Weights of a small mixture-of-experts language model, trained from scratch on English Wikipedia.
Size: 10 layers, width 256, vocabulary 8192, 37.8M parameters.
Experts: 64 SwiGLU neurons an expert, 4 picks a token.
Training: a variant of SOAP for the experts, 390M tokens, 5954 steps.
Below are experts of layer 2 (counted from 0) of a mixture-of-experts language model. Rows are named router (the router's row for the expert), gate (a neuron's input weights, with its number), up (a neuron's input weights, with its number), down (a neuron's output weights, with its number) and show model dimensions 0-255. Each number is 128 + 32 x the weight over its row's rms, rounded and kept within 0 to 255. Numbers have three digits each.
Before each expert's rows: "mostly gets" lists some tokens that are sent to it at least half of the time; "comes before" lists some tokens at least twice as common just after its tokens as in all text. This comes from a sample of Wikipedia text that the model never trained on. Tokens count by the router's weight.

# expert 53
mostly gets: " work", " said", " book", " wrote", " century", " sent"
comes before: "ing", " of", " that", " to", "ed", " in"
router:156080120139122096142162120136182108145119113139174066135112114139121086105143197147074176168087079172143089109100125115091128104143103148146132129112120086084151093164134085045116099139063128204165169143082163098144090173168047094107088056137121111143139122156150055085123143093119126156146120144113094149140139167131129130171087176143130128122128129129128171137083095133149138168157123123105081119101139147077135139157146149146185138105116115069135085107083122116147103152082157129124018122168147058153157170098176106133148127155185150133080152166122140139147144141100183121117146188133128099156169094077092106164087113138121101151144077119099116116128154143149137120089091123103138079148088140092173103164120097081112125111138026111093092141130123088182145178071069
gate0:132164094141103200125199144098061132119148090123157099131095120151118139103085119201150061105113198056119143133162116180082115129087164181082131171102141108165124142111051129101161196148070088113100194100125114136140164104136104101121182133136130092097175122118174091132124165139107154106121116143093068166140095184121104126168159180133142158121144078136127136071093096084141104176166120110134157165099138144112108124078095155126212127088105107124114107099133160080121106092158120131129074164098117141137201157162103121120103133119113183187117118087145153148122112114098086158160133113142101080164111108149139195128096161103136066130116119087151113120153168100147097177082147091157123153091179149166120136122116155099123158099161123149099029147095198177136153153137110
up0:153099104082117172157130100128120130119075104100108146129128142103193107141113129105165133126202119128125108103165103122096184136099127104138097043146121120108077184092114108157143114124100103187148114174174144103157141132089103166211083142164104118134057046187115150112064102109152121134171111082137153138157172095147104152159185171114094027142049108108106122105152104143117155113118125152124137117145158095126076156133116123105152145149200192128157110184095115102093124149100166114151143110102111136154075089108141144075116157160143154135128111146127092091144122088153176145175134143159169178136107124125099059105119183122105116147187157141123192091125117146081107144083108171128173080125100084135061095056157178093107133124133099112086106156120059147175110120143143
down0:188119063117086172152126130097179127184125143124138156136103190113178112127184165121129101173116099109143113148173142115159151107103080158119081085135132101102144162129079102220169141102084134152081158128137091143132109162088147133166123140121146155100175111144100118171139113145101101135110070133111151134169148078095092162164120135132114065125145156127128189181135148114093196133158097161148169136179108110107103054107134174164109127128099108129104120122092166051116159203114116143104080170146120096160139143124128125120174092174145168074111125108050100113133114127129140133137070138132108118142089138105097126220165076077125124084130182112067127126092127145069129104154076210176145108159120145133100108093073147132129156203089091156142135179135142117099144175071102

# expert 72
mostly gets: " ·", " Location", " Votes", " Coordinates", " Genus", "|---|---|---|---"
comes before: ":", " |", " name", "==", " career", " =="
router:066115090136085149169124094126129140107136075147107177090162116126083093101127185137064111093066169122172194198152113154176115120124063137123138126159111173152113103142100146139164172143117103128111110087099122155068170112156083164205153090148118110148128079146167111125177134195129155158128134145126118122097133154087153121144191156163139140098097134111098148124151133112120047152125108123165120172102071126145214127136103119143161123125153119139175133133153168141189145182114093112158105132133150097096104152118151152093190156133132099189184067081131113143095078134093101152114169086062053126063097124180132161107112126134162150105117136155199105124120155116148137100138170176118144172109106189107198139128134155102093100131146180092111171190134146142144174159178109
gate1:079112147191125136137127092163110131142154150174152118095123076126085116066089147172166155156150137106157161166110116117115221091193137129145138175135149162115151168126134130086099146193167156080137108149143114135128175124176141180121138124148149160130157163081113126033135155137144124142127113055177053125103112035159095114113166163135087150171105125164097105102127142143109109089113125152166114135159130179121127111131125070111127074160119157170165140119131102118099166075109094120100101110101171145141118083162111162174153140110065156173175185178157118153142152174156162192067151131130138132115123105134133162133103135087086108176135194122159184167133137098123131155149071137078141174163137159129140158137100183090162168113105136175107152101149137049110058149183116
up1:153139092135158037127125133125142137149088114113081190094147060140118087153123106088093121141090145151147167112174052086125152100139128112171112144102115156082180157135119123086173121157149114150088106091122178128093128093119092113144105102156161197163167091174139160135157132157166106143154106133084029147138119112067112118133179169078075137128138119121110186111101139105078129144146155179145152147074156162127125137158016109126126117101145149133150136128113191079174145161131136138144095127110120084073097151066120138126150159164120110189071123108151136155159091146146151128121162169122140131133146164109164141164070155085142140137109108125128170135118176133136086143065184086091105233158116134109128070155081098110096134138121160127140175102182154100130153164181182
down1:128095119125158094167087101103123137124095069121171129157132142126114082106123095099139145158127115161198130142144134136143110121184135155156125139136182149098112151146115145148123139111083117133132131097063115109115117096133066157127064129111137154069136149115161126100137106117149141198079104159121112177088099168127136100162124113174074158098069087097149170135161119125145172164202094132170128153091161126116187207142092140177161146168072112149153135116097143163154144137090107169147102090083205133139104102117067110175187159104089131164101133139126148103195094092156156100121099141145135129090176088177102151182106164174205081120077148158154122196128149048040087161114131153142114155125146089086130117065102139148199168148137168170094102098166107161108120128159134

# expert 27
mostly gets: " by", " at", " League", " under", " album", " pre"
comes before: " the", " by", " a", ":", " his", " on"
router:140095176113125182120159120129144125114167131155169077071119106160162146176053134165099122159122094098096190171130103087083122097140084149150194081075124137116142101139096119121134118071151116101118112113128118115082092067173084161169140077156112077131164139175157170154087123178134172151153175129104166102126173159142130158100141126170090109124082161162088100177135148158142132106126138098184112135140111145160146126139187121159145180135096068205088151089148065122182077094157098126201126107148166104132112180152147117122121184131158088179105144141175095158139114128146107145128143195091072135187147120154099128155126116079092125094132075144129091135093111113133122080125129126065114097141120073123195118067140116130108116090105165147120191190100108160107148061128081
gate0:075150151131108104098155140116108111134093146114127107150147104144165117105127124118112134140146154129131106210020117171094089130164160178110101158107132138084158139148061130130130140158142134124138125100106151131150100190093150077123177161095133124146203174160140132063156194125177122144085172067140070130155135088178188129097131120113148107091124124139152118097114095170081138168093126113146094130112131149086156160091066117123117124061164158131099139140150128152108208102149164164145120118134184220112173177180089087113146131133132124056141064117115099167168158100098103119139151132115137126116143154154140116100164115132153066152156150116096095070087110126141095125105091070116156181147142144089137126102158121165171107115109163165156174162047139048176087129111189
up0:109147102123148114081095090103191135116089106147089067144161163135153170142122154127103106155094134088115121135113144116102195094116102177098121131082089173093113129147153141128148072150103068130104155128014093130133091140173157148159126131135133130096131145181117150151083117150116145152168102082145097136125159128079070134132140139136114137089071137145140137114124128136158155145085162108140117138086092060053134102148132137162115167115143095147177147120140167192156056082174091067141110135132124183115109120143091132108113120127136138125075157141116089122132174130137154022073138087057088130107121102098125204181134129059142031116116190163121118128129130057094167095160122132185171087114075124163149149124119114168165133100128126093135145091182109164148066110150113
down0:139124129105106138112134120116168092074120163102099108142141151163146139104129207120145099128138155152146101160117093184076149156120162109120189150107077118116083069134100164153074120129115127107142094165128136124137062116172161111139110194148162130141167138130100168088143122170196123158169121090167172154099163053089108079081158119090143110088135053117170156138156112151128093116139077086131103138096097119107118108156131141127086164138113082093111168152143154089121159092158067100071185141113126178048095120188117063120174133108140163076123117104085073146155131179142122103097162084062127173141181098120160158111193161121141087143168101120072130141155156046135134114154082118123191129132140158132153095152147121143160096141082095128153185154161165125109055116171112

# expert 29
mostly gets: " Ch", " Har", " Mer", " Bur", " Tur", " Hol"
comes before: "\n", "-", " |", "==", "|", "The"
router:105123164090162141129076144138102146137112144139093116099157121121186084171167156117111158142157085097113095099133107130165131130052115111117113139152135083154144132163139089165077100167104124162130118108133141133098084063200178066192130142145108083090126136146115235116173100159140138194081159135096186145209155187112183126136122193119144160149113091165130137116124075190169163134135128081116146085131128050165093098179186186146171141116165138126162127109154120068137159070153144147113186120112075104174109161143153163129108141108151139087092173215156109103142146113140089070139163091174139146134123127145153140134176103109115076146117124129121147189159147114094071119110122114132102067159120158178159094132106144153156107165154110065140084121111153118130128119132119
gate1:138132130166118096154217128097124132179126169108131130092154141167089155116123081183130091114105149057165129147112119087125089161079124130147085186126134102111130141119137158083109196136104119133143093117178125148132159143113135104112147055104146148169128171104137108152118077058165122077195119126149117110095068095156104134112200139089099107162144143085141163168095120105136116161148090128137168177106142117123144101122112061097128117160162109115152165112099161166130179132189095165147093133092125125086150153097122174070181146182119133213157168074151188153085170146141085142102153138128108079101132143137152075188096103099183100139125150068173124136146179107118155034081115128131137179133174119136107086170076096104159179166148140160133139132176098106120175080120128
up1:080150122145127143109124100147105174087133162131124170104118175127151141178147175089109109141137100199170096153146165162175109101099146098092083104163112158139141110166078105117095170163167214138072081084127159170163132123154166144107098120144129086130157064107172116150169107137136145166161175140159166139093092137123060084154110162096059112131088113116100128141186145126115125115098081097151082120141123124133125160166117123158106097067126096070134125112141078123114154070135115090113152196142121125129065137097094142097107144095153076133111100096119121126124120111169060113134208076174100213111128101138135080093132162167146088164133120095185132180173222141104112090090190107115174127120119165174127078157184146158178108116139158139146172107144166110135105092104138
down1:140116115152142158166137093116121161097134178110149115115141177165162137164167115110084140123030170160125116123192111129092154110161154107076105231188136145128106134204124169133131176121132151145139108100108157175135148122158172101117127115173040111153075132092106129125132146116154167126098169137144130113140112128132097106145119139127125107079138127112116083115090121112159160188178113078161117140098128150102112187129157111134157104087182105114116075045152115119125126149116118040104131122136094161130094112070131178155140141114143157145115156133056173143114150117142170070078132171126051140051142109168126083170111115141116180143130128098120104145147119102106138148126105085128178183095114105184124032233127169184105170125124126108169113126173135127096109088156133

# expert 74
mostly gets: " |", ");", ";", " —;", " ;", "\";"
comes before: " ", "\n", " 0", " 1", " 2", " 3"
router:118168166110143137114096113151147120150142149116104126140123097113139125125147107157189165087203117153088093107157151070101112133103182182087119136124134108120104147113142119122148093105194133165152086236076105180115149124052143084126146122107126094106196126178143168158160093110103120131114154140143165146081082151098144129051088118162163145134085077133149135118113144155117115154116079129111126108149131211149132182129121167045125102144135084126090170121094100072146158108121138180129161121103119177158142128121092125119163038134031093157183122150169148177166084102104129083121178132153172130130159127044137109136138115115083095168153094142092188147104103154117098135113159123076080113084200129125143087113106113158128125166155152093129118118131166166136197107121161
gate0:114174150041097120119065105107105163146140056070144121062112063124133134093122124127107127058112093153080127109119128115121084177095122148083122124130100170116090111153168103188122137154150128155160108192142102150113128078093122093099168128134125110099048132151047139129129112047116126148114122108160172145132093156104093204114107160054079161128101131151156125087110083141135127128137091118045065105114155151124138161175131146122172093092110153197116144117128149114149092089133149182132153134128134132112105115078115178104136161097111099149169145168103164103184125230142105098124138140182134147143154130135118103062172136133131147116085137104091149098089150101162117103069147121100139107092117137087132082099099103134129150183082145117138153185111097152173215139122094
up0:117195119111170149120125147136134117201086105119120119136097190130123164145150132137125100078068132105130153159167109088104174152146149140070133100097142227096130150103107127167068094130138081100077126146135105087180086142083175150115133141066140138155090145108104130143108153116127120136138119130116080134205133052182136088118091112168122115086112127073155136086097172093133174139125092125081156131186176126131138128115078125152142172139103151106166085089161153143152121139147115098066097156145103162174151074171084128127115048093109148079114091150147084089167152121055086135180085173127127138156091106153107171133120180120130135076169145118102110135109080203120123113097106163123172151093192044164148180150099154121135139138108099143088087074133152137077115104143141
down0:136025101140065099117096163068115085137162092150127119099128139078104119094114041132122128155102066135150108086086175122132106129071125161138203152141150112150113129141166177139108136089081181084144100160097106088112172108111092141076207141103114135075190134134131092072119165146127133116098113161157108120101203162138101101161149092113168130151151162159111130180174115073108173152157120158119091107104091086167097075095099117077158116138175126105127140168147120097162097118102117186172062106095167101073106129054116100161165143098165147198131110123076104104128071171126136104161083080106086138143178188077137085113132115130084188081109108113137124091182138096128117149115145148142114135117110150094106125096080136116157173131139132093101101115133137127117138116160126

# expert 18
mostly gets: " they", " Mark", " Peter", " Candidate", " Mat", " Ben"
comes before: " |", "|", " was", " is", " are", " \""
router:064109136088139116113122139085118117121129106139155186118110157112130132128095085100120105125126116173126139139195165137162143117104125094150107139178101089210127093181128122090185176090077123163122108127125126127168101114105203121150113140116124114120203056147085154145123073104119126111075151149106095141153162112140092098143162150137109147140127096140118095086180125159084144163125101120134052129083131077171056101137160076176151162147124090105133129154119191181129125129124123115162128141132091154159091112126116131142040087147154143155130159113234073149117128106136086111100163114089083123100062125123126156107071109150132079121149174070104146194099158083085133080127174133177099141104180149142138096167107160145186143147091116137149115024137138114157105099066158
gate0:063125123127152149085140125087141098140155169155171157144167099117063136145081121156145081165131183165142145147101160108094150181151146142115154099150154184119136122130125118188086114203138192122134129120131151107111135137121114085159141129190125130131192125084133108105123148132129126194073091104088136206100097062164090123113141150155152097150079090176113190130159062151162096084134141144139139103155125138118144070126113083124160107109117134138135113142096181166117127176119185076103162130127130133134126073120188123183036117163112105148138142117119201091131094063122095173145156130170110195072144141149100120183121177143127101108128085082187113138167129103189169096128115133135171158068128075145127143143199161124077183095131182136098158131163112114164151091098119
up0:077100174138149127050157145097166131146087121146142111139115108146132107114115147127102208140121147097150146150116139128123167124165111148177115108092096187133130064175109141163153164144159150134117097103098142066090113175113137082133175165178148128098193119146128127083131076144160117127113200191085117111171145174151138151128061066173197123152113149155080130137151116134124138124102100122184106130101119137139124125082163116150166094153132090157136049128146113141092175143197129110130137073098116127156097176083119137099098093170171109160104140110202093183077091104092107152167130154081104101155181155112066113077158163139119130116160179094094119150103173117111119095153130157096095165124161125082161162128061130093120077130072155109170178052110113169177132134078102
down0:129094057132102164127206106125134132088119160109105160129144128170074143187103141148105124109103171121128112130153170088076191184141114159109152119060150115068098168151127148138114151146199138093086104128138142129161147144133120079129084163196132125154134139157091151090134074095124162120080124125106137124149155177147125113133105120099082101141104117111080146138117168175128094091130143145126098079186115138148124070081139116100129176091140142153090056171193083150109129158131172082111146186106076206124115133156122116210195091072213098177109070111100138135129123079108092125122117206135161098091154102173133107095123153132120050135131101099170152168132159143116176100131104170147139173154082166101130123174147150127144100115154138101061098119135121129116098179158139